From a checkpoint of a small mixture-of-experts model trained on Wikipedia.
Size: width 128, vocabulary 8192.
Experts: 96 experts in each of 10 layers, 3 picks a token, a shared expert of 64 neurons.
Below are experts of layer 7 (counted from 0) of a mixture-of-experts language model. Rows are named router (the router's row for the expert), down (a neuron's output weights, with its number) and show model dimensions 0-127. Each number is 128 + 32 x the weight over its row's rms, rounded and kept within 0 to 255. Numbers have three digits each.
After each expert's rows: a language model's description of what the expert responds to. This comes from a sample of Wikipedia text that the model never trained on.

# expert 26
router:188148158061112135189154085092131092114066129161181151138182131106140128152116117134145142096121111152115087122111128091141204131143100108103132067137115143179152135078079172155129141137178125062184101118120139185166205148142189145155114135125166155086161157121140164146130093123067174138135079149133102084126096155096125138135115106070139142109125131160175144151071128075135068137158
down0:122168142100119185119092109163135113117141159094129082116142125140148158170175138181140095117178247154150131200142152140113104117141137108128126142117126154138165074122104120158078069101095176124083133112168109137125102117124161072169213079121141052140151148077121092141126133131116182125151120158145115136100133152184078095104149139072127092137129118166204148112097147153135082119171
down1:073130146058203130092080125180153151100130111141092149136087099107148094157114131136149098185079068090113074083051128197149106148116136128119112069149115136130151120107093118101160096126106068156122114070124164068107143147143121161124148095069153113085151114124137181100115095140075187119113164146111141107093102087160148148181142118102096128152106185124096145107102161075117092128163
down2:159139114122136178132153157122151107117155000108133088101130147143172139117105132090148133086071066109133119120105116126079139159140198154117133130106128158157070091127084100127094118151085094132072118081093110105124149113095074145161149085148170143085164118129111182047112086149115158137096108160107138179095093129073129110102107160163083147083082126124152091151100135111065124099159
down3:132143117114097163116135135126074120142075113111134111130092153101050135104182108128116102142119136137127135249159132122136137112129147101157132178149168087152153141124154135133120223125164168164123145200145193090131114191103171094120150134118062105153031075152113141110084138135155142151164152127164106104155126156094138132167111063135080111131078176126101121163128114128132159156101
down4:181104094142139178094137122119116123124053201115145090124178110059108187110141097122080155118082066095124140110101095090160129111085087098106139118133110124133142074155133114055115120097099102145070101091141114128120138133174105146131143118140172050104146164125116114133174151128144090159059104048140109165108113145104106150135154053103158100102179124142081140167152144077109091127155
down5:102151131111119099145124189125168154114122144090159156124115139146069132119158108099140096121104038142134135255152100107152116135167096139154117184156160133130089152153178116134164176073110141171114117146188130109112081182093120166122159100126124101122093121095131171109082171156130115114173088141142106089135097135128129096175178171113140155165109149082054101093087137130109137141101
down6:111122124157082149138106182060157150117148082093104111112125112120118143133187123130153177123131179161127179148208095100048084116144093127115117178127184099158161142184095081158131138117064099160149122088117121150123085124151147164138171112165078150179104133104095142120146111140183130138166159152113160117068154132131060224160072129125147129157085160109119132091152085126104140123134
down7:129132136117145096125073142126096169149096135113127170146113141181104035115146127117074092136159218158105192255223125124084086147103138064101158100135172126107141104156157098115167136103103160152163159075138147123126121159137192094106091127099140150127153137134127126088114114114125154123141117166176163129133120119142144136117166127118114130129094074130153148162125136071138121109151
down8:142148127125180144123092158067130185168178102145136168107139131117045104117116061098099139189095171174122184206170116133132113020126109116145120149152163147121060127124160151125171114141144121135129145142143171156131121182175124110153104089132157110124075122213103182104143115105126089089135085138146129100117095151136142115136111132130193122162120102137159138101166117102186138138083
down9:178125126129148086140151165186116125126142154104043153113181128119133155076148108148149087146111165139153096086049099171106171121164138092159123085198065129091121183110116148087077056042141119086107122109068147178116095130108091110156130135141151177092063133099126127124088109096171094131115167131133127088119109122124140128166150129120117128050127134097158117138133138105174115124175
down10:162126109138183131119155109126102122141105067099127145108125043134152168090129133150099142151126073106136139145180096125167070073116121168118216166147093110205139082115136139176141191219156185188125144084116138094138132117119173114124145156093131161127201110106119119165110171139091149126139190142132107125134116090128118110097145097169130043101114123114108131144126136154143087136179
down11:142180138075125153101214193150127140153201090085128170097142166178102113157147133145136102157102128073167204178084132160051122158123190110123125153105124132111066137126170099112138113073161093104068169166133148088125160151157138103178162138165153125154125124128117098128169152101168146111112126155188132163143131099156131121139133126121152138154116097159103065109170110165175116177110
down12:141120161108147106104116093134111130119191063117179179095109143119129177082068139071162115156111153111156082121077142164168166160155173130115110111139142158187147120139167141110123088118165098113164167060209168126118100098152113129140056125180121094141150144099127119116062136119111152091116103128113143095108123129129096179157109088182118123111134137138160127169115106078166173237124
down13:078137125190115123096081151111132103101173108100123115122082124156126078106190132149170127123138123139161137210162098180091065125126134132081147128124174106174133072135169016126122217138173173110120146114100165098142114139117151152204117123130112124168119087122131112124102079127129141073135181137121155101113096151192122163073125180132134123105109129088121167100140143101129131157079
down14:164136102168188056091109101117115192130112144085111113107140139075169105091114094150133164122105086101111069105116137161128132120139136116140155094095139155161164138178168159037118125082065143148103187126112121113169144138113172041150094135138162139117167076150117098138133190066124093123117122184094077160182133070143150089104104122147121119133108149137118151185134087134081157143105
down15:098126186201163194100128147135163129120096103077126131132095088152119096099143135150141130092111105113203120042107154136093099122119154156109145159057132099190061112171175098114094105126093125103057151089127154081141129114149138139166087088133114123170161122142122126124150105069189094118105125118147128150185194172103164156123117135140130169151172160087129136154153120116124158080066
Sentence-initial prepositions and connectives after a period or heading, such as In, On, During, After, According, Al-ong-side.

# expert 45
router:160116165156141131193142088091111183087098092160212137157123190130087099138157163124129152138151093125112089072109111059164129169116138119151149149140111158109160158113079165108071062097090116150142137139137110113133107091104186131119087101137107103109174098105177152170171108098165079133177123111102117091141184163055132128155091098104105143110120152169088111147151113113113184119198
down1:134158095112190146163197154176153141107069135125130145138125125130144179115155091093128127126120071089120149124119109152139147169147148084142126161107145105096094144136094078067184151152133101113080129116182113138113195174070092128071102168155138125096142114094104137068084163131131068093122126125142053121112130102148172096075179096132099134181171115117122202147145175159100170086094
down2:128072104165158148060110118084150130174151115128152097124087094118175147074118142117121141124124104129173177078132118066170147116121128118078147146119111199155144160117179123119128204156115126103065125123126215150139115100138111137156086101136145158131190081103084123153179104101158166152164087083167197117151099108196179102109093144096092171106162113118128121118124104117085129156175
down3:097104128123204179156116096080132170136113150163134147142150065114142099090112108159102125145133116080168111068107101079120142112134112150161117135138122166108152114216089146049149111148145086125128164187116115089177134178135099153127124103128160074083132065137117086124111141141114098190116118101145078105127175144132109114103147153112137123110074173212168201112132176107114081153161
down4:142135100164175151074134098126146145144135124139111105106132122119146101104160163101177190157134088113160142066211082139127125127166192111155101096119109133099157121165039238120153174106133123122118116139109133126155121178152101145163075128092118127107172144102121143124117120167137162162109160140120098109084145182144116096104114143164118097146128084216179125130080116131152045153090
down5:136181097199108169114107131114140116122134074146169151159131123111077135135126147149114149137141022180095132080108123129148111130142138122107149064121144155141184123089129039151118076140105129096150143168144140133146088156102158145133156115084126150070152110133092158126183122134161063141129115150070032171133172138107114105113089122073120168195080103127151117120120115083129174170147
down6:147124145065095111129145127114129062117131128146161121090170130090133121174139141170119107135111197158089199137172090051124122121075139104108070118147138109155103137108119135159124147125062175136191114146048137127131118106112127115161092165162074104076139124089143147133117138134117170162108182163133140142190215168125156144139186104122189200138163162139135124136072100142132106153151
down7:141160124187166120098091115120123157128064147105175129107108139117078130091111116192111199108102095118177110053104172058161106152102089114136186102131168109174141080142139108110142166120071092127154086109198140159098118126141098155140113173151084104128144147143162100119170088192128111132095100126172138125160212091109159126132134068083114116145112128127112164084114144079147179119096
down8:062184104142055124081164122060056159141107110186128105197114145180124105053145151112138157094167119104155215148165103127160122173146136135075119143104118117161088194119154097117167116099154124151178174167129114168142121159121132124148153130074146142116126111127161139102055152152089132146130132172156146128128146131130121110140129163132060110116072081114146174170123103153149084144119
down9:117167069151167150092032128152089112145132031124114100119167119117136141176108074116124102129136150114139093112159051159145166157158153102127154096144123147177145147089075166128050134152152167097122097104129134114113126138117050118102151109162107047117146112137083077129187143149123101119122178105119166069150101149118118149123180095141121168090117157127096148098078122137100138182114
down10:140083162166107132104139155144112049156199137183194079071121124139109144150111115156140142137110156140065085151153170041180121154104094109143190149098148104130119080037096154139043091066126139059133116123109083115139144116130100122132122119120146148142127164117101094139150122116094144076075128090146140094134136156136180117113121164071101140115121111177147146102115101153158116111100
down11:161152139143087122169113123140101133036137118155135055159104108112145176152106175135090134151102163125104124166117119133136130035094114077131151162124114185169142118132119100148118164151172091176112138156159120124060097093090115132096161146137171115098151121095074146162150114160105125102106113113136060056112198120142165103112140095143041127081102102097172138117129189133165074130133
down12:066102155156134132135143128106143110162212154159129202158150156097076106147106143103128139197102128099056145217168134117092099053133120155160096133135092131102109135126088113146115151135178158148170138084083093117166149108068105131159115081111071155187141091126138141135076153102111155157161118140107156139141099156105112048156166146145195128136104155132127136145093118165172121104146
down13:112143148152117121057156163170135116103062130111078120165134113142116077133098157114067170138136154147139151148114103159149120118099125127146180096143140176097121139147072171083155113148138118175140152150099157112096101200143103140097126101152156194174095097157148087086047129118198068157130118075122106047102136136166141107104138126193154120149116118161183131117072161101126096118185
down14:145142126144102126134115174113120157107130080096125126184121152108153147102141152109132126178100221145068160250173161187103126131176149145155062108081119124122122157177104121160135102117162182166164113104129148164088171095132136105107204104134117177125111146156142095116111159137144118177096110112120112155138073120182061155145134185135092092111111167168133107140143104135091124154172
down15:131121147117124134141087091120129163142164103136164121137104164165128105132167100070071158162134124132109128210171111164102111066146150123135127122121173074103116126135060199090167147162083149154133160158157116173093135176156155173158160068166116049185085111110139079083072147115121109140132116116127148135108138166204114164126150145123138119184128115127124144142095155207161147166078
down16:179146125143129125174144137122080180103045104079119059183120102121156124148140119214147096148103140175120065103069113106130157154159095144117099110146131094099130122053112116086127148185149128127101149126141148082098123084119097103121115122143166108137063105091131118176090067177123076069149193078133068134101143130157106148093101107055128097114129138120095111134136166136117117102127
Prepositions like of, by, to, with, for, above, between following a noun or participle, as in above sea level.

# expert 51
router:133168127135135084160083106161057107146062097100106123184160107179201132091122164177094143141095122132127133179124141169147114130179134160128092114153122054169112112101107181134143054122121182126130116174127070157164099123082166081148177161137151131123133166144137136109093169084126079182129106134120141150131129149113182087135140081125065140158153113179189106125096094163143137104089
down1:143167177153194134151118119140128115148130115117086185115116157112089100197122118138139122102137177144194102126145129112137157114137159105114188137103090112127135145202145124128116175161169084090090132123121178168091140136155075180136071145168114132148107069160118076126153129115112165098097147088179084199088108127152068090157149118126164102191106169152099164130136079070151124190101
down2:188110108068121147151136094115105099177143124087139139091107188133169140178172125100183165173134154137107095107213114130152105152131102155116123154125120127098133126086125216124114083126146126105155088144131150123139204106106127129102128147111157146143154154179153173098150130072121129152109116084173163090144113156146042141123071051066175139169107129140151084086099140134085094154106
down3:130102124116135110087123073131126122156115166137125137082109103169156054153183104176065177080084164098095081188109117164171171143080155149119101114102155134155148069187104133166107099148030080147123095157126114141153108125121157142106119094152127175111135160146107144078175131138153127114185122131154107123137089159113075147159137106095127135170148100205111098127180161166128121188112
down4:095157139117161105139101127078097115049203160103171131119145168206123153145119105138132150118179038061107176177170127110085107146152098123152114135163098129116100105146132095124125099062147124140145099111182093159186146122167123114167170101112162121154119100133148134118115147082148144068160159104129155172125093158164068165101142143121110114143134073122057177077109161144117097102146
down5:177200135180137158128127157104169102119114120161145139116117160145128120160094129161139093121155201145132184146122102120111138159125146116133089117147103124130098181167066150133158133143098051113153095082117212149170145191097080118163130127096197195168115116119088066150106205115150128117137125142156148166108080083118151132160124131106062116130151136100098131145136189112090132192101
down6:105089098123089090047214140080142136143109113161181171144130084132120131124092151158066096075168156157121164179099154092170128204135168116125162137108123154153146135128115131115143126099135139121115136147125159163145083170135125147143139114139126113153152104109094105097121114174072065184190139142122121124102082177086121096148097113188190112143132161130085142127162082086115178204101
down7:205145095159118140130107136125129123092151176134101131114087136095134146190131158127110162080123165101084117140179088067082106116103177109174158126115070160165149105130159102102162115136138102068112141136159154118145091154094141183105050128108164101120153180167151154128150079116166139088148078116140056111194150148088079125052164058110134136145151125104122135113113119101138169175087
down8:106142078144124090187149154051152139202141183132132082170169098129128131133120099083120130192150162146135117070198109118100101123135136154134096145092171149139147138087113147070133153067123135091165103136142100112065122152115100090177184153099114106196172095104100114173159146179129080158131154077130152107167121175146168141128163127091124137113171093084152142116122130094075108078142
down9:122173131126099095166124163137121155124110098170147128161131212138164164091110137113179148169159126092206161144200127135133135140123117157071129150108125089135129101077139133115111170079224118128143091151146126126128180116070138178132153189138103113116162168200100184148172084110113126123129106126065140162149157108120159170121116123152057167116117080173105188114111106130144115149085
down10:054070095133120101161112135136131092128103148114147083064131157084132138142121141116170138178092136165140097074065093156118113086129171152137066054113138089089112129191163158050081148135151125113120151141121111119150154077120095160116172101141108164170162180071134124161161120119050187136122157106114177087183110120143137189074135103130139109124107177132153175114127126131130125114114
down11:123184117155128133133081154072081145147190171129100089162209113140080109094136068214097095097170052122176148145133132124152091078117148111125120119089128143159149125129144077104159226137116130100088156125117131129078100137164135184147140136098089103193116095113179154085116131133144182092203121110153108120179173114125127157127120153157152119078146122121143123138154119110116131150122
down12:106116148109091154126155146138235129101121188129126130140127111133151113154185109147127124159095161121114134202149140122155118179180180168126138078113164089095094202155140119119131130144095120111168144069089171144099115140114097113079098092143130161106133111083100133175089223145124098136103206154114069147143104125111136063117173102131102119105119053130152141140169144079108094145133
down13:132080148165183080126154148147132157102116095142189140146062110107183154111151216151113113148113155097112071064150124147095107105141166117076107150119081112120120147098130150101143214090131088115103158130088120097155140158115171140146077161135093129045115146124140074159151176163106114073060099097173134150094172155133137107093110160103120109176124092180144127175159117142149126108132
down14:140126113103087133154075115108179119160143081139045172118156145182181143136074125112144134129079147116195102125115124147154069124138086095112109110135117108158110126164075074147163070173171140158152104119124158173140154108164065127151103128169174126190167136119132112131164110079140119083132093076158177158164080136203124150109137102145092125122167121061169133079116084113100093138125
down15:107105125174127045112103082086086148100121164121180116092127104120047120096151089158145135075122113118047134193044131115100133110113112118140131163151140127099088132082167110112146069153117121145123147112157146097162099166131149123125147095084159131072110130147181144146117153165146128072182138161090132058080105119095162109094123170160154180140077142068073101157101123144143136119129
down16:134119142101089095140160141161096071142136114082097084112189107197141173127063159148143151128099165094141185220111120117119089128101136126102114094065132135127149109130080182145123097137122106113085156070112137116126078133116114122112124195174130109111124155172076176097134126125138124156164083151086094097051147109129183188087123145155111158049135164133127120117150145107135103190119
Nouns after in or the marking time or circumstance, such as year, time, season, 1990s, plus in place, in support.

# expert 22
router:180107108111112106101165163053153100112116166183082095097102072158142100123124158113161099179108080139130172131124119135133093056126102152121147128134106168125118166172115153056104177109108079126195196094117128130116116139090185194121124177141162126123192186109165126081157139115108190103134126074171085083122169093149109094123102104138080143085140105095117137147113123123117110102107
down0:196189193175144056131096117111142142114159145131104147123088162167178107164116167098115090132174037174134150108138157135153102173140170089147148124178151128121118124089118112087048132149151070131107144149165124172113125114100104149104176126031171162160126131103155094123141171148117142127152142153097082156085138148133192070127129121143082150113165136088108149125106112113108142143080
down1:123095108096122131143138097147142082113136129110040099142143177124121123132126143120162084174174229168064133151119152116106134093131148113102094140044136175207106115123123145178116022106115125156172100121128127158148170191132162090122161126140096096119101178126103115112146157092183163150065136120040117148153129111121092157130123163135113107108161108096139126177149117149133135136128
down2:076105137153168175150099145164170137140161126126161174096042120163124147115093113096092174127129143119082123205103183134145137120134184157111138153129114143155093138064120148123150118156146184178121127099161119137128151188188195100128124134098123073104124121124189167087150044124139154163120165141164122065120163094083170113136115132180175097126102132120165139180119144143190124156117
down3:075112129165106099119139167149105116176118117128198144112107064097098141118111106102167108119198138130055116105069095144175114124091123134191128126142126105141125088144063079154116052149137148112136095187127139102118114137127100074088181141106109115074086159175138138172123144141134111091093129152085068104131110140069079105123155135095145085163144077140159182088169063149147092120126
down4:192090098149098152101111091125132138155153161167072160155112184154158154169093122108091193084143167099102120103123173097136166123131097082081078115087148139145147152073145181187085135128118126149133106120196171139153165155105165077097061095095094165184148105109155133128067118101091089135114100140146123097085135112115089130148125126085163132138172161122148145089176119084140112099199
down5:112139100123113176155106097114129120109094123184167120117081156113153101094151112210133114196224117080128160175154159150124183086142124150150163100116155119149182173137077160113129065132120085126135115111120107103077138107168146138087210130102141127114047157180142140156127105166112144154119066110167136116149159146167144087117109109139186130113221155119159125118137148104111096125110
down6:117177152171114121122118171082148120118141139156169097110134122149119103124210184159145117136094045134164126015161085138116161171119185092155149140129147194206140136132116145056132124138140101156153151127159079128116118146131116138141179125150133114135125133111154118156150151152100129120142122062114198152125103103148182067052116083137130100135130095112171184167132141117162154135090
down7:135148119097123134128167114130124135206094139150130157188094103119135137134100118150143098116122100139174124080115154166163165168157099108060100082114106129122134188074241133150112173128117160159087171138146072093143165150101159098143100156148151123103161121088080116130156100106141101146121132119230074131072135092073136159106138124136110143147116186192075108138097135102123167131167
down8:124211124189137115092160143044135137139108128136158039139121135126120163132133113123161130137095144132093111145142167160208183192147136075133126132109118099148168100100100142106130129111068126122094118145192133124126100134110035148113106115106156165123176159102163112167087099210131160110178154123138161087099163080143107145097188108121087130171168130133145124165090129121141140123072
down9:201116143155162125132117163129184112152181057126122070123140122080115126156115115131147137156170077129183094080043156175146084162127128097068158125019096112110105156156125104164091195155098137079130134095123109127140129175161125151069157150073114173135140107104125114085152077107137102152150152157127160181147122153153096126140157166099133119118111136128165108106115074141100136173142
down10:104153106072099187106166104128112068129183133105153152142107091197143114101114148090166141188154133114174156141158165111123132135156166104166113206129081138119144116152092125079149146127167086083108164156129132186135188104127148112133092099054102131162122124135125136146175183089114114126151095144239106115137081090114104110181157132140122156095184111114093179139081120121103124132164
down11:118122127172130105169123167096156196154113144131133193122108120150081064190111122147170159135099172159092117203146121145123119163149094188104138117122197125144144153196112130107155143133109089096090094098083146190124131092105053118096148115110102104105124123177101140105182112118132113116138161156121104104168143147079057205103141183121108109117123127135078170063115136118148096122179
down12:135112129144171155130153134124153162115109171131147156162115130082134132128114144128150108097117175115059125091122187118114117116180123096160159170119091106101106076133200153189136165134077108131090109150174200076167138133107125108062185095073093135106147098134123151120090092114101078107111123058073098094057128132179173111132150128094131162127105134189101125086135120180149156070084
down13:160221165140125115146108103158120144143136125156086145132136116125150160168092177155138125155137117143131098177132158102155160132140093096185115115151113167178123126113191122066104132103181093135184156158177134138082038165088099149128188108136127127146115139148093121070114083136082186069091111129133136066161127163123153062137092089084113130135091108115145130126136162140091145150043
down14:083128178114152144184142089092148112062130087126165130103172153101103144182137139113117156135115177131126104255082140121115120172179149165142093133120103128060150122096149127174158096094107164056118124135069120151147134146129053110096144150134102113079122126140079193080102118114120179093127180141082087100087119162121105120085148156103137140154125116120142103104150117126130148123168
down15:101091095131165147145083126140108178117170160113149118144100169123096077139125093187112124179138114150121143138128072169149132075130101134150179102130191138079143104136153166112152120108120174141115158163091129092193125108184140116133105182055127090159136122081169073070102161128186103106131118104103167095134123166188117197102140141201138129141176184145121126117097127142169078113190
Words inside quoted song, album and film titles, such as You, Love, Gonna, Get, along with common function words like of, was, on.

# expert 1
router:198090173105140155100125134159117136126143102169126115130172137084189141128117154102197148112122083114154170156132123162128070104098099115103119058148093078185135121134179147145121148101118086162201188108141178119113102147119130181168073141151094094136111114124109165159153140127130133164185048110113139124126091166127110146108152184179126145134122157121153074165049133097083180150099
down1:217127097127124140149117131103105191146132159133194163160112158127109110128121157070131114133085098107175084059127118082114101132137180130108124106114127160116104090144110115159111191122152124196085086120093137170135124113138132120095113119101130132132216110051138183131098162134137125119158092219128142150112127160116147128084154120062142180080175091173129157117152088145169081141090
down2:117091103086106108130093123105144105134126097105124160146067105118165147106116186182101104103111140067151069134193152119125108135106113169075071140099138109134161082110195133153116146095075142208143145115120130126085133142130163096142095093129146098122148111176059137108106151130156079091182141134141098110127058159094105143076089139129152172102116156083117121137131133159208075102050
down3:044155154049106134169139085165138178129124135125113137120080095146128116149132145173142109158078084167137171124102183160131080195091155146157132135139160120150180090107108127105112178106108143145136096192140144133095106159153176137106100133133131152126107075080084181120098151109102109110132090137091119127036162159152142126119187138111172130179197154135067133161173123137169167121153
down4:104131210128142167098133113071147134145061150168147105113098062110157135143146124094088161115137139123180095107116131087157124054109116159152121142160106137080089116028101079129160166099193112128149132110130174117123177111141137171151104108120103139159135155122132154126128098165117095143094126167111193098150168178101170132173121145123123146170165187183195190134070131159127116113113
down5:082101155144142084099104139126105110151130067176171073146090146135098162156114113115144077151126130182091094230125059149117128109204116115127092100134111089100095109181166133155117142113155149117116106130122106094175180140122192156140111097149101148107079123146123150085169155127133139112122089115060107154128155086097090150101167131088139143097145095089136162087189131075139116142215
down6:109134166198185113082200120156130190169093118100099159122106119103196093131050123111148154177088138143143157137147181157145137148147082164148110112161113116125128166098110121168150063051106069147133148125123200124085188194104083095132114147110164103125109139161160104152114085130091108138102115132135124121123096158165120176142172116142078117130122200138126147119135106088154174143099
down7:130147088161153109127152150099132104125169166135127137160092103084052067178138136188136158094088141110027126066136095141149155139137095135155098111069162161059168144139144142128115169115157076172094098103114105119121129182090123142086118170090131109148120134133150115069115151116121078096164199131132121131131148065140132138096119084102174208101172146145131125107160151095181121142091
down8:121105143099127143123073120132181076175158160137155149147160139142140108123150116184164139085168092116122212199075132186165083149111105174079126152147089167205069104123141116163133126134086178115079121131164074120093184147097141134121097121103111057151163166084106146123105136135188108113148164158085091122099151127135156158110107089126152105104106178112138133123183094148087152111168
down9:129159108134073106100122069168147186150142177171080126158185077125095070158168154112138139117087180171182146120109136167144107147141115112176103099137109094144161141097164138171134093105125073164152107143102100162135160133157147112122127174133124111098107124179170091085098132160104108175169116109055146143091145115087074179134096113160126131065148187176131063083136138172138101147086
down10:197161158148124093107137141149182143113050074130164179104145145090185128110097135130140108116147076117162203195103181125067147122080134105128162153157071136143143165113074091118128084112121122089134151111129201123120118137086141129113166125158089193115156184090149145115128189078108165162177135163137111176128101134121071081173130121115106093097110110149139157128173122111162116118103
down11:152133115122160141116107113051121169157106106130112096109128108135150133100067106111040125183147111076129187148143139086150118064119123160098118135138165145078103114137124099107140075045092203123040138160070172161127127133110125124172128127122130143091095121131118105160146096196129173110169156124123128119105137138077083160075125152136073112101147150088081076098097158112096091103109
down12:096126143089107118221088130121142104125140167054140143151104156140115133082117083156100108134095138081103146119134105067152156048080152147100140129169122136132069101092090155147086167153175139191089147118137123144149225171101124144107138121124155134111108130071125165121092151128164103138154078137170097142138145125149066121117085084146149170184153124143082158112120114109130062087075
down13:155153170120131107166098140106122163128159092157128123101142087060110098174177155114194101127194182119050092148092142137119085088096070098082056163112134140158130065091117143159104132106127124201142180113106161086195114103130192124134120106112121140144083107080119120125114143133148127112127125170147083152119141119166159141171151095137159135085150070128084177107113129158078112156173
down14:187133076131103141153145164174074123127153122107148164182150069112152109186098128160153168094128106141190093141103132160102192017071171133121145139128117139106101118144145132120139203109116191140100101153113164198150132109116158123127120123132066137166121131105209151073163104099145120101121124125147086160140142142057133118106176154131145165142156119118156148183137171165159109122121
down15:083098161118146109161099160106165135134149152084118158156130133138156106145150136136085120134091093066092114171087112175085105120059136190084162131163142148124064127166120094124132175154089125139145085114134206121108163130080084114193097148098117087157120125116128136125118130155175142097140153217152135136142117128117191138110113168158100158153191186104166127160150075122105161161212
down16:141177133168158077107130112128139088063087140113128059143079143122107150044153133130125090083162154083094134125106116121105108093111149134103157181138098099123159139078129082126116141090102165126122113133123112120134163123160117146149071140153114079154174145130133142051112145102163150103140105101053085068064080114139115078135112087213178122127131058154083164141182127152127129117158
First pieces of capitalized words in names, titles and citations, such as Ul(traviolette), Inn(s), Tel, Conc(eptual), and direction words South, West, East.

# expert 27
router:171074149118140065118087064096174133107111096144086165098135201096070126156171119099112134142100095096178160087141062130118124181096145156138149105162094155189112168137138183107115187088060151148162172148121088126129121129110156149093104154159122120119197109164101155152092064143140156111140079079104105111090155113168096111159137077111118139132149192136161145143109140112126082118123
down2:116181140203120202143148136140109139106123073102104126079099113092193137114106137096121084126108173157096105117172107121163161086078166132098149134144183111165137151149129109148157104076157108150152147154133147126171142152183129149048150097129153140111083111160109127158055146172134167133139106157157160103105074162129079139163142133094177117134096051114117172137150138171210137139179
down3:168108175071102134142112126180085132141170117149124163141112089103159123090189121061125166149131166118179181191065168140116150139163102048111144112124137112125133117135125146119156103130110126164085068117097107163096147148144073121185116130170124181118161143148136154058112095168144222146128127086155137195120133134106122180143181114128161161197149144137149143135109176139127114079117
down4:117139144086135110126177144153176123112079133120095138094106124119169165149133174146076119144128187141059095255187153118140125122123123083145095153143144162149131071139166137153137095128084150123133188132126089109104146161129144085142094139128164149074133112184073179150102130152124108123108142115176149202132128114058086123108107129141089094146171167122118095160150155135089170113165
down5:122151192108161170111164128102123111144138124113147056106194120150138068106092165075141114146095160116149162219055109110154123063056104154186069148122155113089145128164103084155127067117086131098097087106175160093129131128120091112118084094091091110118129175131113143137157108113172134137198198113129131135126112153093091105123115102156131148118143131147169102139118090125071110113166
down6:070146098105082089159111130120076146098036084182175089123117119137098141187150100151143109111175190162134163141104171148142127100099132185095145124104162153134149118139153118139142095137128165169129145174080112095148126192123071115154107223116143127112106161148126172125099121163167083145146101092116187077185065111116083136129152125088131150173121180127127128126088118073097144134134
down7:138126127133121116107161101171079192125063161138133149139158132052100157132152159147129129169061121111154168068129113152157124132109106150119132179133143136092173127121118168095130193162123188164189105127237135159146171157121188119088100133124117104098147102144146105117137129115095109164152079168178126160074098147136134162084142135166138151187117109099127105173196186125116156096155
down8:109132216123111149142172137192111102174161103096160165086144176132135139158147129117126101175153133122143158100238132220170091123120103103092129146140155140098149121068127116171125071097137088107139121094138151141122108123145146079146087157099160124066104101168094105111144144126143145096131111121135145161098111148071202094122126077131131099122149182137141117149038131108129184130167
down9:197116175168154128102090114111118156098043090123120171148113173131149149151103099196131180099157101134169125145114127141118144144171110103135108191175125085122093158141039082130163121164130100178180063121086097136188128128131143154183126110121124111129159091170140126120084135092170089122122131154130123097095164167165107170119089115061113131068138149102116184134093161113101172155141
down10:099200109102129128135100111155131143115072152164170197134123078132123124126123127145111120065138171161096156108143149093122128134089138129169105099083169157148134105139123152123112038107066118128112126214098137169173095138118128099138089104158180074101103199128119071127101131130124200185108085120093093137192146129130165165108112159155123112110091128106086094154194128148170082156110
down11:158120108149141085177155107112167152134064095149085098165120114129136141092107065146127134097066154096089184055148128180131167144154129160094201153122151099113112119133078170086138108101136122103185103126105119114133149114100121136070148173161159115151069100143098210085113151114109131180150082172112134118088114165149167115085088145116099150153113178126104117164118099118189090164068
down12:115163076092100108123117116121099159100077137184144084064112150099128121125128097132139145107135083135141134100104096133108120109170150117175228111105143115125148123100206196132163152162088083102108159186077135126088120077162150160099121167156131130135142158161177130186130090164074092103109144104120121122136173110129098128087121118141110104178101117168128191120091071090110149184050
down13:132119097190137082141192158180116108127172162115160131146082075096152113167084123161104145087160142123139115157123150164136091189114157081113090176138129123150108172160142157169094050058111147115103204116189136126123177138173114107085138143108117102125128094130105132113175166168153132144062212091173124155201126075104140120128115156144102140126101142126113131154160126075124122116095
down14:154120171132194134133103132113141122181160200189110161124121121133140169173110147121127092107138124126104189190128082135119131190168136066119131130090159149167123146108125130072108121119151111113192217113165112091126104138127141145117185164057138210139150144112132135162134124145133098158107080142097136121114110094173133176096092101074158134155185121123115132041096154188146117145112
down15:067092140066146152134172142149164127112090143145128105157132116131065075099105142170096128100134103104102143154088142173108117083089124151138113141138149147142098108158075142198176084150178141097121090088147133084100142119111136190132107135148128110163114148104145094129097089149043123087139146185109065090082141152117112173120104073192137116178152187090050148130139078096166131112123
down16:122166150132100125194145126087109104132104133125173133106114138220168164084137169128140094123165112165140157154087118106144086096107160119216091129075123160130088140093122118109139159194127155131091098095162055115174089133126165143087159093127074128138135157131074167206107111163104101156155175131108183089154114103151113163133114159175143110119190100124151122164117150186074141112115
down17:163141140121093124108084088095125116159170112165127114171089102115133168160125133109125179162069088122085104176100126150150145087131173154139072159129161167167160162144154103140155188122080149163104156069083089112109139091095153072113200125139112102070150122161112107126108117184062167110140148152159148134118143119133090081090153152158129230142159153192097105135117171161155096151124
First pieces of Spanish-style place and person names like San, Los, Santa, Rod, plus for, with, by, Sir.